Weights of a small mixture-of-experts language model, trained from scratch on English Wikipedia.
Size: 8 layers, width 128, vocabulary 9349, 25M parameters.
Experts: 64 experts in each of 7 layers, 128 SwiGLU neurons an expert, 2 picks a token, a softmax router.
Training: 474M tokens, 3617 steps.
Below are experts of layer 5 (counted from 0) of a mixture-of-experts language model. Rows are named router (the router's row for the expert), down (a neuron's output weights, with its number) and show model dimensions 0-63. Each number is 128 + 24 x the weight over its row's rms, rounded and kept within 0 to 255.
Before each expert's rows: a language model's description of what the expert responds to. This comes from a sample of Wikipedia text that the model never trained on.

# expert 5
Country and place names. Country names and nationality codes in sports tables and lists, especially after a pipe or United, such as USA, France, ARG.
router [155 146  65 127 153 158 135 101 168 179  89 155 165  91 149  96 133 153 163 184 139 139  99  98 110  97 131 105 117 118  95 154 131 145 165 160 120 143 145 115 170 131 149 118 138 119 113 117 134 180 151 119 138 125 164 145 127 120 121 157 164 129 114  97]
down5 [151 106 130 114 117 136 152 144 128 148 106 115 156 154 143 163 100  84 168 127 128 130 104 163 130  99 124 142 154 166 155 189 102 145 152 127 115 119 111 117 147  84  94 133 166 131  70 134  98 102 127 100 107 140 142 141 162 123 110 141 133 116 120 137]
down6 [137 129 148 146 116 124 152 123 133 131  93 102 156  97 143 155 120 152  98 141  92 113 128 123 138 137 135 152 139 133 147  96 112 138 124 114 130 124 194 158  87 148 130 147 121 128 104 144 138 103 137 172 128  96 119 137  90 156 167 119 144 122 142 160]
down7 [ 69 112 135 145 138  97  75  97 111  97 120 153 149 146 101 107 171 132 157 122 167 115 110 148 119  73 123 156  86 143 127 127 134 139  87 133 143 150 121 119 126 123  90 147 159  90 106 147 175 115 164 123 128 156 139 149 146 155 112 159 107 104 108 147]
down8 [108  97 136 161 142 119 124 128 170 155 135 123  90 163 104 138 122 125 144 174 119 148 101 103 103 140 104  81 163 163 130 130 110 117 117  87 114 126 121  98  97 107 162 130 115 121  83 162 111 159  74 164 138 129 139 141 150 113 155 118 168 123 143 145]
down9 [161 110 108 108 137 159 127 109 160 127 113 123 168 122 127 128 182 173 148 116  80 118 133 134 140 117 141  98 160 109 126 146 112 139 106  88  89 182 100 170 102 130 140 122 150 116  93 154 128 130 131  85  76 114  79 108 143 128 112 144 123 119 156 121]
down10 [160 115 145 121 117 120 141 153  93 123 142 157 142 136 111  93 125  68 182 105 173 141 130 126 122 110 124 103 131 113 162 126 100 134 119  74 110 109 127 167  99 159 121 149 112 147  92  77 130 179 121 112 147 112 136 122 142 131  97 100 113 132 102 146]
down11 [117 110 129 106 111 144 131 145  90 126 115 124 163 187 138 135 146 135 164  94 130  70 134 149 100 132 129 132 139 116 138 140 120 151 121 119 157 142 108  98 141  95 128 176  97 104 149 112 113 150 119 109  97 123 125 119 151 135 151 142 149 151  96 142]
down12 [141 148 128 140 118 100 143 137 160 142 143 139 137 183 151 129 173 118  99 107 167 134  93  92 141 142 162 127 164 139 125 123 139 120 135 143 134 103 137 143 136 145 146  92 145 112 152 133 143 124 102 165 126 150  91 128 114 123 103 125 111 125 137 135]
down13 [108 113 109 129 160 134 112 126  80  58 164 116 109 113 151 156 137 168 122 131 126  98 106 164 104 146  85 112 103 152 128 104 113 172  97  90 126 123 109 166 101 107 148 144 140 101 187  74 126 134 145 154 152 118 151 129 112 154 103 126  92 135  80 119]
down14 [129 173 104 133  83 141 141 108 141 116  67  93 136 106  88 134 147 123 112 118 125 167 154  99 136 175 108 105 134 163 171 123 131  99 137 122 132 126 117 140 124 199 150 111 130 102 147 166 150 109 145 188 112 148 158 171 150 153 147 117 157 165 160 116]
down15 [139 110 136 134 142 124 141 137 156 161 121 144 136  88 140 169 160 107 132 138 158 151  91 149 108 108 116 135  83 130 137 143 119 117 158 134 117  73 161 103 150 150  91 170 112  94 156 116  72 141  78 118 120 123 175 151 155 142 110 130 114 143 136 145]
down16 [118 102 117 136 114 145 118 161 134 120 105 101  96 133  58 164 136 141 129 143  99 101 101 159 162 144 132 113 140 159 168 136 139 129 128 117 127 136 119 147 130 105 101 113 128 136 125  88 161  77 126 117 117 169 142 130 111 126 103 155 166 148 162  79]
down17 [110 157  83 133 126 134 130 124 156 117  92 117 145  93  82 108 186  95 155 130 143  97 160 125 156  88  98 104 150 172 136 114 142 120 117 118  96 125 104 149 161 151 129 167 119  77 114 132 163 110 137 124 154 160 141 102  97 131 124 154 113 150 124 151]
down18 [139 128 146 142 155 123 122 118 128 188 168 134 129 130  99 118 110  96 164 132 132 142 137 143  92 155 102 132 106 131 124 152 135 112 134 154 130 141 103 107 178 100 113 154 107  83 104 117 130 155 139 140 142  86 104  97 125 114 100 100 111 157 115 105]
down19 [123 139 121 136 121 130 130 176  80 101 132 113 196 122 158 134 134  67 149 141 156 124 153 142 128 139  83 109 129 130 142 127 131 112  99 166 137 147 123 121 122 146 124  82 114 141 158 124 129 136  99 109 120 119 109 130 156 132 113 108  84 129 116 130]
down20 [102 105 143 127 125  91 143 130 173  93  68 129 139 130 138 113 138 118  68 161 140 128 153 122 139 146 120 121 118 101 106 120 109 143  92  93 155 102 133 146  90  95 115 118  76 139 108 103 141 148 136 138 104  97 134 136 166 138 122 179 113 161 110 132]
down21 [136 137 153 124 117  84 105 122 112 106 124 176 116 138 134 144  71 129 123 156 124 154 101 164 158 151 118  78 127 103 104  98 138 115 124 128 134 109 140 114 133 123  98 150  90 116 127 159 145 110 131 164 104  96 167  87 107 119 172 158 115  94  94 126]
down22 [132 138 127  86 124 123 117 176 130 117 138 128 125  92 131 125 102  86 148 154 128 114 130 128 109 121 143  91 120 139 152 115 111 115 115 134 141 139 141 105 104 104 139 100 125 123 102 153 155 122 132 154 160 108 119 131 105 181 143 103 186 162  92 124]
down23 [121 171 145 103 138 116 127 210 123 177 120 147 127 117 141 105 120  98 103 161 112 178 144 149 132 145 134 111 153 121 109 125 108 137 145 128 148 119 105 117 161 100 145 154 143  82  97 158 131 146 105 100 143  87  95 164 109 124 138 132 122  95 153 135]
down24 [135 113 149 127  84 101 146 114  92 149 144 159 123  88 108 142 152 132 127 138 107 104  68  90  85 100  97 159 154 152  97 118  89 136 148 111 101 119 149 157 126 124 137 172  82 144 113 115 148 110  98 125 131  98 158 124 131 120 127 134 110 152 124 172]
down25 [116 154 104 147 153 168  98 123 122 142 121 152 127 116 158 133 125 125 114 122 136 145 127 119 131 185 147 127 158  84 127 125 120 143 171 134 153 136 118 126 149 115  97 120 102 105 168 139 155 101 130 147 174 135 131 117 121 109 115  97 138 154 158 132]
down26 [149 159 123 168 130 102 152  98 135 140  89 140 104 103 129 144 145 124 109 133 115 147 101 125 180 115 165 118 148  96 143 108 105 130 145  88 156 110 115 139 102 146 122 149 135 122 131 139 132  97 115  93 146 159 161 131 147 103 176 128  88 148 100 126]
down27 [128 144 162  97 153 121 110 117 106  85 112 124 156 150 111 133 177 144 148 114 100 146 157 153 162 138 115 175 116  96 138 118 132 147 119 119 131  77 101 122 131 124 127 138 187 115 155 125 117 178  90 128 135 114 141  89 117 142 175 196 121 148 126 191]
down28 [131 127 156 149 138 137 103 111 170  82 193 149 144 144 134 121  98 109 116 117  82 131 127 136 128 151 120 140 144 105 100 146 124 148  91 109 121 124 161 135 129 128 154 131 131 140  92 105 120 103 170 125 126 162 181 123 104 145 127 182  78 131 139 182]
down29 [115 133 148 108 114 123 119 126 122 153 142 131 111 113 136 103 117 132 147 168 116 172 118 107 176 103 122 124  96 101 127 139 110 130 143 119 134 150 158 105 144 130 141  97  90  89  98 136 154 110  95 126 114  87  67 149 161 158 178 131 137 163 124 127]
down30 [149 111 118 137 152 116 136 141 130 146 126 102 123 165 138 152  52 144 165 116 135 125 161 113 116 114 110 125 146 135 130 131 128 139 106 153 116 119 140 137 128 153 105 144 148 103 126 105 111  92 171 170 155 133 154 150 121  89 160 123 127 122  93 127]
down31 [124 133 137 120 142 178 120 162 159 161  88 134 163 140 158  94 131 152 143 152 107 158 130 113  90 150 109 142  76 124 149 179 192 146 128 132 119  95 124 110 131 146 112 156 147 126 116 117 129 126  99 125 153 136 111 140 106 132 113 117 111 139 146 140]
down32 [109 122 135  99  55  90 114  93 151 148 145 157 147 116  96 152  89 153  96 142 109  92 153 107  96 163 153 131 125 138 149 144 175 123 118 131 143 101 123 158 154 126 156 121 113 140 111  85 132 155 180  84 138 108 153 110 146 114 154 144 104 147 116 143]
down33 [104 104 111 107 121 160 101 157 130 144 138 116 136 100 129 144 146 143 148 108  72 159 128 154 150  96 118  45 106  85 140 139 113  94 145 131  86  95 148 131 143 136 115 121 113 113  95 127 137 121 129 106 169 141  86 141 129 139 137 120 128 146 179 135]
down34 [159 171 176 105 132 151 134 148  99 136 153 115 105 140 128 152 116  62 116 122 146 128 117 162 148 112 149 130 120 145 122 171 175 132 159 118 136 128 177  86 137 164 138 112 158 146  96 135 104 156 114 111  97 154 148 101 138 153 146 167 144 144  98 121]
down35 [122 128 147 118  94  96 156 120 118 158 148 163 112 116 142 129 125 123 108 126 116 137  90 110 180  90 142  95 137 117 114 153 116 146 160 110 127 147 157 101 120 152 148 132 102  95 140 141 114 117  65 127  85  92 159 122  98 127 110 178 101 102  76 146]
down36 [132 159 143 152  74 119 149 156 133 120 124 153 134 108 108 122 132 142 125 146  99 107  83 117 122 128 120 113 159 178  93  99 146 137 102 126 192 128 149 167 178  82  86 118 100 137 128 147 134  99 124 109 105 148 116 114 100 126 110  78 138 128 148 130]
down37 [126 122 145 102 116 119 164 147 153 120 118 126  99 133 141 141  80 100 126 180 142 154 106 104 146 102 126 159 136 121 160 122 170 104 130 113 138 109 106 129 105 156 123 132 111 149 143 131 136  67 117 170 122 108 158 115 147 150 149 164 100 125 123  86]
down38 [131 111 139  74 121 141  98  71  86 110 110 128 101 169 129 100 135 179 182  87 130 143 134 141 106 126 102 118 174 136 111  97 102 114 167 144 133 103 119 151 127 113 109 149 116 110 100 156 108  70 115 142 101 120 126 125 128 135 139  97 110 125 167 114]
down39 [ 79 124 115 110 140  79 119 116 141 180 119 130 113 105 150 182 118 122 137 114 160 166 119 100  99 136 168  97 114 101 126 124 127 125 101 118 112 182 105 142 121 113 161 143 147 105 122  94 145 125 112 133 124 154 151 159 131 116 125 145 162 118 182 143]
down40 [121  94 108  99 132 122 142 130 105 119 146 131 102 127 107 127 139 116 132 145 132 154 160 142  68 109 143 126  89  98 123 144 139 135 112 144  77 100 175 109 147 124 184 131 117 106  98 135  95 164 110 101 115  73 115 166 146 151 146 146 137 125 160  76]
down41 [159 153 129 129 104 111 133 146 120 105 185 160 157 135 124  93 124 196 136 109 123 111 141 163 151 116 104 125 123 101 131 113  86  92 130 153  99 157 110 141 151 174 100  91 123 146 113 128  88 164 100 110 130 117 102 145 104 134 140 126 138 148 180  77]
down42 [ 95 144 157 111 105 128 155  74 118 112 135 104  94 144 104 141  72 135 110 167 151 109 104 120 100 145 130 170 121  99 165 132  98 107 143 124  69 127 101 142 115 143 149  88 127 109 113 132 112 103  78 130 177 126 132 142 138 178 107 150 144  80 113 127]
down43 [152 133 152 109 113 112 100 100 147 114 112 120 158  88 141 116 138  91 188  79 103  91 131 131 145 140 117 113 133 117 145 135 161 140 141  94 119 161 126 155  96 112 122 122 138 122 129 134 111 141 122 190 106 157 126  94 159 130 182 143 118 135 167 181]
down44 [121 123 173 109 105 170 108 166 126 128 100 153 116 115  97 112 177 123 146 138 154 134 131  61 203 155 100 119 121 138 155 122 123 156 124  83 127 121 108  89 108 121 155 110 123 147  84 102 106 132 146  91 112 123 117  97 104 125  95 111 108 132 129 151]
down45 [121 131 148 131 135 142 118 133 143 131 152 117 122 121 150 143  97 166 157  90  98 158 134 121 122 134 180 190 135 138  84 151 102 118  99 157 114  96 104 105 132 121 105 129 138 157 119  96 164 151 129 146 154 129 108 123 147  96 139 114  78  87 167 126]
down46 [108 101 143 154 135 148 118 155 155 122 184 133 116 128 192 115 154 135 165  98 149 119 128 114 119 115 135  85 138 108 117 126 147 128 100 113 143  88 122 116 113 166 130 107 162 134 113  95 126 110 124 130 135 148 140  78 155 154 152 104 117 144 144 138]
down47 [109 117 120 165 114 124 157 129 141 213 132 175 139 118 136 121 175 103 128 127 130 121 101 147  94 141 171 159 121 131 109 153 123 120 149 128 131 145 125 141 142 113 122 114  97 128 121 101 108 198  87 154 152 111  78 154 106 103  97 116 126  81 101 120]
down48 [142 130 142 104 105 138 132 128 139  99 119 144 128 132  96 145 119 185 144 138 123 147 157 129 147 170 136 114 143 125 149 107 149 122 168 129 121 147 116 103 113 179 139 183 128 129 112 140 123 117 115 165  84 131 158 135  83 117 135 155 152 139 147 143]
down49 [115 121 130 151  78 132 140 109 111 156 112  86 150 165 112 144  96 110 163 108 111 147 125 169 135 156 137 130 146  94 125 127 165  97 117 113 131  97 154 104 131 115 116 153 116 135 121 108 144 128 122 101 130 153 103 142 148 113 138 120 136 141 130 128]
down50 [107 102  93 109 117 138 135 110 130 136 126 134 106 104  70 110 174 116 128 150 109 130 155 121 136 112 106 130 126 113 136 143 133 115 108 135 138 161 112  95 129 120 115 159 120 212 120 102 125 149 125 158 136  93  89 150 125 136 204 118 131  93 151 105]
down51 [140 125 100 123 162 109 104 121 130 132 137 102 114 150 151 117 157 114 121 125 126 120 123 155 141 118 125  96 136 123 122 100 138 141  57 114 124  99 135 122 147 132 137 135 125 149 144 150 113 131 106 119 197 113 120 150 135 133 118 109 157 120 140 164]
down52 [117 170 106 106  82 133 123 111  90 147  88 103 107 125 111 132 160 165  85 117 171 104 108 141 108 107 136 113 137 117 186 169  96  80 133  53 159 132 141 102 110 108 138 124 156 137 146 140 110 131 120 112 126 116 159 106 109  97 116 137 148 137 113 132]
down53 [107 162 151 132 119  76 135 101 100 143 153  98 147 112 152 166 122 101  69 139 123 140 133 115 108 142 147 159 149 105 108 135 169 141 130 115 131 141 137 104 122 136 114 140 168 135 141 130 117 100 172 150 127 195 150 134 118 165 185 142 139 129  78 145]
down54 [ 91 142 113 130  81 140 122 132  93 137 129 127  88 164 136 141 150 135 130  77  71 109 158 135 104 129 137 133 136 143 120 165 129 122 210 143 155 153 125 152 148 147 119 164 157 154 103 115 132 163 115 135 141 130 134 159 149 139  72 134 133 137 129 138]
down55 [138 131 102 144 138 128 130 137 121 140 120 126 118  71  99 140 140 182 146 145 108 120  99 144  86 112 124  96 160  98 133 141 164 139 140 110 121 171  92 143 127 124 127 110 144 101  72  56 127 111 163 147 122 138 109 116 157 133  98 157 140  90  84 158]
down56 [110 125 130 131 101 119 129 105 111 101 121 184 129 160 136 148 117  78 119 108 140 175 103 121 146 150 150  98 117 139 115 141 199 121 120  98 159 120 107 136 115 161 108 121 136 158 103 136 129 135 120  91 116 125 107 156 121 148 168 101 125 102  68 153]
down57 [100 129 112  71 124 167 118 130 119  90 125 134 168 139 135 118 102 155 110 103 129 102 129 178 117 174  94 128 116 120 171 155 137 129 115 140 137 148  92 127 103 139 147 133  95 174 120 121 119 139 129 105 149 121  81 131 136 131 122  48 143 168 134 134]
down58 [141 126 147 157 103 112 135 118 113 144 100 175 107 132 130 158 140 133 146 116  95 145 130  81 105 134 122 145 157 151 139 138 130 155 154  85 144 119 123 146 166 143 138 127 137 156 142 104 132 182  80 102  84 105 141 140 120  95 131 139 135 114 143 131]
down59 [123 117  94  95 107 136 138 104  90 134 131 150 121 126 107  94 169 124 168 166 149 120 117 128 158 144 118 110 137  89 143 130 139 155 143 150 104 124 134 118 115 116  96 103 155 158 150 128 147  94 130 106 160 122 103 142 118 187 144 122 146 141 100 128]
down60 [151 138 130  99 109 154 113 153 108  78 113 147 104 128 141 161 180 159 108 131 118 116 174  93  88 112 139 128 140 122  93  99  91 153 108 113 152 126  81 118  98 113 151 130 124 123 102 178 131 157 149 120 157  89 111 131 138 126  87 118  97  90 173 132]
down61 [123 110 164 132 138 128 119 112 126 126  84 172 139 108 127  79 164 150 127 135 123 127 159 150 139 157 151 101  96 102 115  95 196 136 120 120 107 143 143  90 186 156 126 148 112  93 136 128  96 159 102 153 115 150 128 110 137 118 152 159 143 171 111 154]
down62 [135 138  88 141 143  98  89 112 140 161 164 131 105 104 120 135  74 126 113  88 121 103 147 150 141 108 135 115  98 130 120 146 143 132 144 150 144 144 159 170 157 150 104 147 147 150  94 192 141 145 111 114 142 127 110 124 107 153 127 161 125 132 173 104]
down63 [138 130  86 137 102 118 192 124 154 141 103 122 118  94 156 134  99 138  54 139 183 153 136 169 106 134 106 100 127 140  97 149 120 156 105  98  83 149 124 131  97 155 130 130 117 161  83 121 124 171 138 152 109 142 115 129 117 130 113 122 117  95 136 118]
down64 [113 156 141 133 145 145 143 136 140 208 155 124 146 149 136 135 125 118  81 108 117 145 158 117 145 120 186 148 110  86 135 126  91 131 107 124 140  85 179 105 138 159 105  93 165 165 159 148 133 128 108 116 144 137 159 123 154 132 105 137 131 132 116 118]
down65 [131 140 110 120 130 117 171 166 125  92 116 112 127 122 139 158  92 161 141 143 123 176 116  91 104 155  90 108 107 127 149 114 128  68 113 101 108 105 113 135 145 166 129 148 141 125 128 112 121 123 103 106  59 144 146 135  62  96 134  83 111 148 157 146]
down66 [126 123 120 144 128  98  85 130 144 114  89  94 125 165 131 149 167  95 131 139 128 145 143  92 108  80 151 107 120 150 145 103 174 111 141  57 114  89 118 126 149 138 156 162 139 109 141 119 146 134 110 131 122 137 173 157  83 128 147 126 141 141 113 110]
down67 [161 141  99 126 118 119 117 116  93 150 151 137 123 145 146 125  66 108 108 106 122 115  86 117 124 105 157 131  97 108 119 107 100 121 134 152 121 161  90 163 157 167 132  74 158 137 147 138 125 131 135 137 110 123 105 150 112 156  89  87 136 115 132 117]
down68 [103 117 137 119 131 112 148  98 118 145  99 140 121 109 126 132 144 233 106 162 143 133 136 139 102 110 150 125 132 136 145 109 118 151 111 142 115 147  87 127  78 132 113 140 111  73 130 115 120 193 136 133 125 132 117 169 103 123  63 135 128 122 146 124]
down69 [123 118 160 119 118 126 138 154  87 127 121 126 115 150 133 137  76 112 187 155 157 134 127  92 123 139 138 160 175 150  88 143 134  97 114 116 152 100 106 110 144 112 142  97 125  83 140  96 128 129 133 133 160  79  98  80 168 151 110 143 153 136 162 101]
down70 [140  81 157 155 109 108 118 139 133  94  91  98 124 110 140 108 134 168  68 152 141 119 149 140 143 108 130 144 114 139 113 130 114 117 133 133 148 108 138 112  78 119  99 167 141 156 129 125 139 153  96 140 118 118 111 128 131 175  79 123 172 117 113 142]
down71 [145 147 110  78 169  92 121 143 115  96 164 151 169 108 117 100 154 145 184 138 143 104 136 130 117 140 119 197 122 135 141 161 139 108 134 100 169 135 171 123 123 172 167 148 154 175 164 153 129 135 101 131 118 154 124 145 138 125 159 108 124 101  90 139]
down72 [ 81 107 129 100 177 122 132  93 155 149 133 105 120 157 142 163 114 102  75 123 177 147 110 140 108 129 134 150 122 103 158  90 114 122  93 117 116  83 110 152 109 129 127 101 106  92 153  98 122 108 151 119 141 142 147 148 132 144 121 157 123 126 134 143]
down73 [140  81 177 134 150 145 126  66 114 121 163 113 142  97 157  96 155 141 166 114 112 108 140 148 143 118 132 122  74 153 122 152 162 143 135 111 104 109 100  98 110 110 113 109 109 103 114 115 159 112 103 123 144 122 128  95 143  93 159 122  84 111 116 104]
down74 [137 131 135 153 137 155 137  86 167  93 116 185 120 142 123 184  83 141 105 109 116 115 115 161 128 117 145 122 152 148 141 100 118 130 113 126 148 124 119 117 136 155 117 146 159 135  92 129 115  87 136 150 109 112 110 120 120 130 123 147 125 145  88  91]
down75 [113 148 138 114 121 105 134 188 169 146 107 155 178 117 143 131 115  82 179 143 125 140 135 114 141 179 122 144  98  86 117 151 165 123 126 153  97 137 120 137 117  99 135 139 138 141 145 148 117 145  83 142 147 169 114 111 173  99 137 120 107  98 116 106]
down76 [145 161 129 141 137 149 122 146 151 130 143 180 144 130 112 138  98 113 100 134 166 143 123 141 174 115  95 111 142 110 134 139 159 106 158 130 111 110  90 107 120 139 124 126 121 141  77 135 107  78 136 129 139  84 137 134 118 137 123 120  92  96 159 140]
down77 [109 124 113 175 124 130 117  99 138  94 136  87 184  96 123 139 106 143 153 129 121 128 145 128  95 132 133 117 133 107 150 160 137 120 127 146 138 123 136 111 151  74 153 140 137 129 130 121 134 118 120 157 137 152 128 132 153 113 117 141 102  72 170  96]
down78 [146 126 122 165 163 108 137 142 112 127 152 103 167  95 143 137 152 134 122 122  97 102 146 124 109 165  84 130 113 113 126 120 144 124  68 126 155 109 157 185  84 120 118 138 101  88 156 112 140 155 139 119 135 133 117 114 170 137 102 129 126 127 132 143]
down79 [137 106 101 167  80 122 105 146 117 124 114 123 125  88 143 107 105 147 155 105 171  99 100 177 112  79  81 133 147 126 123 133  90 149 167 178 159 160 166 100 154 149 137 129 158  92 136  95 137 173 173 128 144 121 118 115 128 102 115 129 126 126 156 127]
down80 [104 144 154 125 163 166 137 116 131 183 112 129 131 157 126  97 139 115 103  94  71 118 117 151 118 120 140 127 106 133 149 152 116 157 130 138 123  80 131 185 129  78 118 126 144 153 122 150 131 146 126 148  67 154 113 164 118 103 159 121 156 114 114 168]
down81 [ 69 129 133 123 138  89 153  90 104 153 159 112 124  98  96 177  75 111 142 160 101 178 101  90 127 168 123 143 154 137 148 130  96 113 157 154 140 124 168 154 109 118 100 159 123 115 126 125 140 137 155 108  90  75  93 129 120  93 117 153  78 139 108 130]
down82 [109 108 136 107 132 115 131 104 139 148 158 142 117 135 112 115 117 129 152  91 161 131 100 130 161 151 132 103 153 129  99 130 136 118  91 133 153  99 128 137 143 181 156 133 136 134  95 134 139 155 117 132 153 116 143 119 138 121 137 155 108 110 188 151]
down83 [145 111 145 106 107 120 155 144 102 155 126 124 164 126 143 152  98 115 101 119 115 132 140 108 155 118 151 108 126 105  87 112 108 118  98 131 102 126 137 141  86 138  93 157 109 121 123 113 142 135 105 159 128 101 129 112 147 108 114  80 150 149 154 141]
down84 [163 176 105 140 183 127 184 120 118 149 131 166 146  87 163 150 131 134 120 115 131 101  96 154  74 107  83 129 136 115 149 105 150 175 111 137 131 139 134 105 150 127 113 123 131 117 167 146 117 111 161 131 127  96 105 137 100 129 152 132  86 118 102 116]
down85 [ 96 174 101 147 146 119 109 140 100 153  91 113 122 190 133 176 113 117 174 131 122 105  66 146 117  98 136 110 120 136 110 132 132 117 130 101 140 159 153 135 152 123 140 108 123 179 103 146 126 132  77 151 148 125 153 105 113 123 123 166 158 162 148 128]
down86 [144 107 132 111 128 120 121 137 137 159 118 113  94 140 147 121 130 109 123  97 112 171 125 130 129 104 142 124  91 128 129 130 131 154 143 159 125 128 107 107  96 167 169 147 143 117 147  83  75 143 122 112 124 143 151 183 127 127 149 113 112 163 114 186]
down87 [108 117 135  98 109 130 146  91 109 154 162 139 118 116 149 109  86  74 135 115 166 107 120 102 118 131 134 149 118 160 170 161  94 156 165 148 125 163 134 154 161 150 132 114 141 158 113  75 129 140 131 126 139 170  94 141 131 162 120 161 110 159 144 142]
down88 [146 130 124 131 129 141 130 131 130 109 130 169 168 159 148 129 129 145 139 137 141 126 157 137  97 116 127 128 160 164 109 111  89 116 118 126 127 130 153 140 179 177 157 113 140 118 136 113 113  83 127  88 131 145 108 134 117 118  55 151 112 117 142 124]
down89 [155 123 131 145 119  82 141 138 131 139 171 138 143 105 161 161 157 126 133  87 122 153 107 107 105 130 148 128 119 127  87 123 148 140 105 117 170 133 106 151 142 135 127 169 104 142 126  80 135 122 141 123 115  95 153 148 189 127 133  95 125 135 103  87]
down90 [106 105 110  71 100 119  80 191 127 135  90 119 140 135  98 104 123 156  86 163 133 113 114 125 121 102 173  94 103  90 155 106 134 122  97 134 143 147 133 101 169 132 149 122 100 127  91  91 159 153  98 143 117 104 128 102  90 114 109 154 125 132 194 121]
down91 [122 118 147 116 126  95 150 132  90 158 167 112 137 128 126 166 162 157 163 151 137 161 131 140 126 154 119  96  83 101 165 150 129 150 120 121  84 135 111 118 143 137 116 130 175 101 123 114 165 144 120  91 151 156  86 147 108 134 148 134 128 148  95 151]
down92 [138 150 133  89  88 131 139 124 168 110 151 131 145 162 141 113 139 142 132 111 127  88 101 105 115 131 110 103 135 113 141 120  74 112  77 106 122 106 150 100 124 143 106  63 148 140 115 147 123  82 117 147 132 102 109 103 126 174 120 115 106 100 124 101]
down93 [109 117 142 142 129 151 115 148 111 118 132 161 123  94 131 186  84 165 175 105 128 102 112 125 101 128 146 116 147 109 149 102 128 147  96 191 151 158 147 169 130 151 118 143 163 127 136 116 144 155  97 154 158 159 126 156 125 120 129 154 120 135 109 116]
down94 [116 186 116 104 108  65 163 116 150  73 153  90 170 145  96 120 134 125 124 122 149 158  94 120  92 108 112 112 120 150 124 127 156 108  91 174  84 127 139 129 126 104 134 124 108 139 120 130 128 124 131 142 116 115 109 131 150 132 129 159 133 106 122 176]
down95 [105  90 160 111 109 125 136 114  61 140  90 147 153 156 157 122 144 117 185  95 147  88 142 153 154 104  75  98 121 113 100 164 154  89 100 150 142 141 109 111 132 147 102 119 171  96 114  95 144 146 164 127  96 140 150 110 146  85  92 140 116  99  97 139]
down96 [154 165 161 118 141 106 126 118 145 140 166 150  97 121 131 115 103 124 126 131 130 136 153 114 142 148 154 170 130 129 139 132 156 129 123 128 144 132 139 128  61 134 121 127 113 120 164 166 108  90 141 100 128 128 122 123 142 133 106  90 113  95 110 145]
down97 [141 152 145 144 108 137  93 135 135 130 154 148 126 123 114 100 161 131 173 148  92 130 160 127  76 104 141 137 130 125 151 140 121 123 123 100  88 127 147 139 125 130 123 162 129 183 115 161  87  99 135 121 117 135 149 101 152 125 112 140 156 117 153 127]
down98 [133 140 136 128 117 141 118 144 152 105 140 117  95 169 146 127  88 213  98 107 135 124 110 134  90 158 153 134 131 108 137 135  81 101 188 173 130 125 137 139 109 144 100 159 116 142 125 125 148 153 124 112 130 149 179 134  88 126 142 155 118 131  93 142]
down99 [102 109 109 123 116 155 106 126 167 106 132 118 121  82 115 137 134  72 108 110 120 117  87 123  88 167 121 134 147 168 124 106  77 114 125 158 155 111 146 149 133 124 163 141 129 120 176 117 164 146  91 100 137 144  94 166 134  89  88 121  86 133 175 109]
down100 [165 124 133 118 135 130 126 141  88 102 124 119 152 108 137 135 122  92 136 151 127 112 104 135 142  99 157 157 137 106 107  97  95  91 134 123 106 161 142 160 127 144 138 144 165 125 103 134 183 126 110 136 105 126 171 178 160 130 105 157 124 108 153 161]
down101 [134 148 168 152 103 152 154 112 129 126 127  96 104 124 160 117 134 131 112 114 146 162  68 117 119 146 154 156 138  88 113 134 110 129 182 136 134 117 131 159  73 105 127 123 100 139 159 128 175 112 129  92 149 166 104 101 125 152 163 143 149 137 132 145]
down102 [127  99 127 113 158 149 132 154 139 161 103 110 122 118 113 124 169 154 165 145 113 141 134 116 170 138 129 137 137 125 134 164 184 123 174 152  89 108 140 104 112 136  74 120 171 126 158 116 156 157 160 142 163  92 120  67 128  94 138 126 146 105 131 152]
down103 [120 137 121 147 118 165 149 139 151 118 128 118 141 151 141 185 158 124 128 141  85 132 135 171  82 130 174 122 145 145 115 123  47 136 108 131 111 158  96 146 105 123 141 113 139 129 134 127 114 137 158 157  96 169 124 134 112  98 121 157 140 125 135 142]
down104 [144 103 106 127  88 113 126 125  61 148 156 117 125 109 103 142 129 118 144 168 162 132 115  88 120 136 162 132 116 163 120 115 132 101 134 187 132 136 105 124 124 104 143 140 129  91 123 135 103  86 148 133 102 142 106 124 100 141  97 135 119 152 141 147]
down105 [206 149 120 114 113 133 136 105 157 107 168 130 173 120 175 164 124 105  81 139 161 113 132 120 140  71 167 122 142 158 150 115 119 134 115 127 152 140 118 140  90 159 142 139 102 119 116 140 103  95  94 164  92 158 112 142 107 150 182 140 124 111 158 116]
down106 [133 149  88 159 142 153 119 121 103 109 139  86 141 106 141 126 129 131 101 102 111 137 128 108 118 133 102 134 138 119 134 106 179 139 112 113 119 116  70 141  96 150 141 138 129  99 136 121 129 151 107 143 162 115 142 101 176 133 163  76 141 124 173 122]
down107 [133 109 139 156 126 145 114 121 125 147 117 133 161 130 100 102 156  82 126  97 103 110 167 122 157 122 103 116 139 146 115 115 119 120 103 120 145 148 121 127 102 127 123 142  72 135 120 108 162 144 127 134 125 106 114 102  83 166  88 132 134 120 154 110]
down108 [111 131 106 129 129 102 131 159 153 113  78 189 113 118 160 113 134  90 179 148  84 121 179 134 142 124 111 123 110 130 162  73 141 134  95 150 131  83 143 146 149 100 130 116 123 139 125 128 105 131 127 120 156 124 143 119 159  88 118 139 162 100 152 140]
down109 [139 119 125 130 126 116 121 104 133 106 120 178 155 143 139 120 114  61 104 136 138 137 105 122 107 104 100 145 128  65  93 127 141 161 166 154 161 162 114 136 138 150 105 133 133 119 102 122 145 135 145 171 164 134 136 157 160  90 119 109 159 118 147 132]
down110 [134 109 128  99 111 142  95 111 145  97 147 124 152 163 155 138 122 110 156 159 143 123 176 136 130 110 115 127 136 117 144 113 159 148 147  88 152  82 126 105 111 140 159  92 133 125 148 147 146  50 172 113 127 118 117 126 136 160 168 138 109 138  99 134]
down111 [101 131 153  97 114 119 156 136 200 147 114 101 157 145 103 159  95 115 134 130  85 125 143 147 105 102 130 143 146 136 113 117  87 150 117 128 136 149 138 158 144 122 140 152 134 122 121 152 105 141  88  80 153  91 103 120 156  79  68 126 135 141 136 115]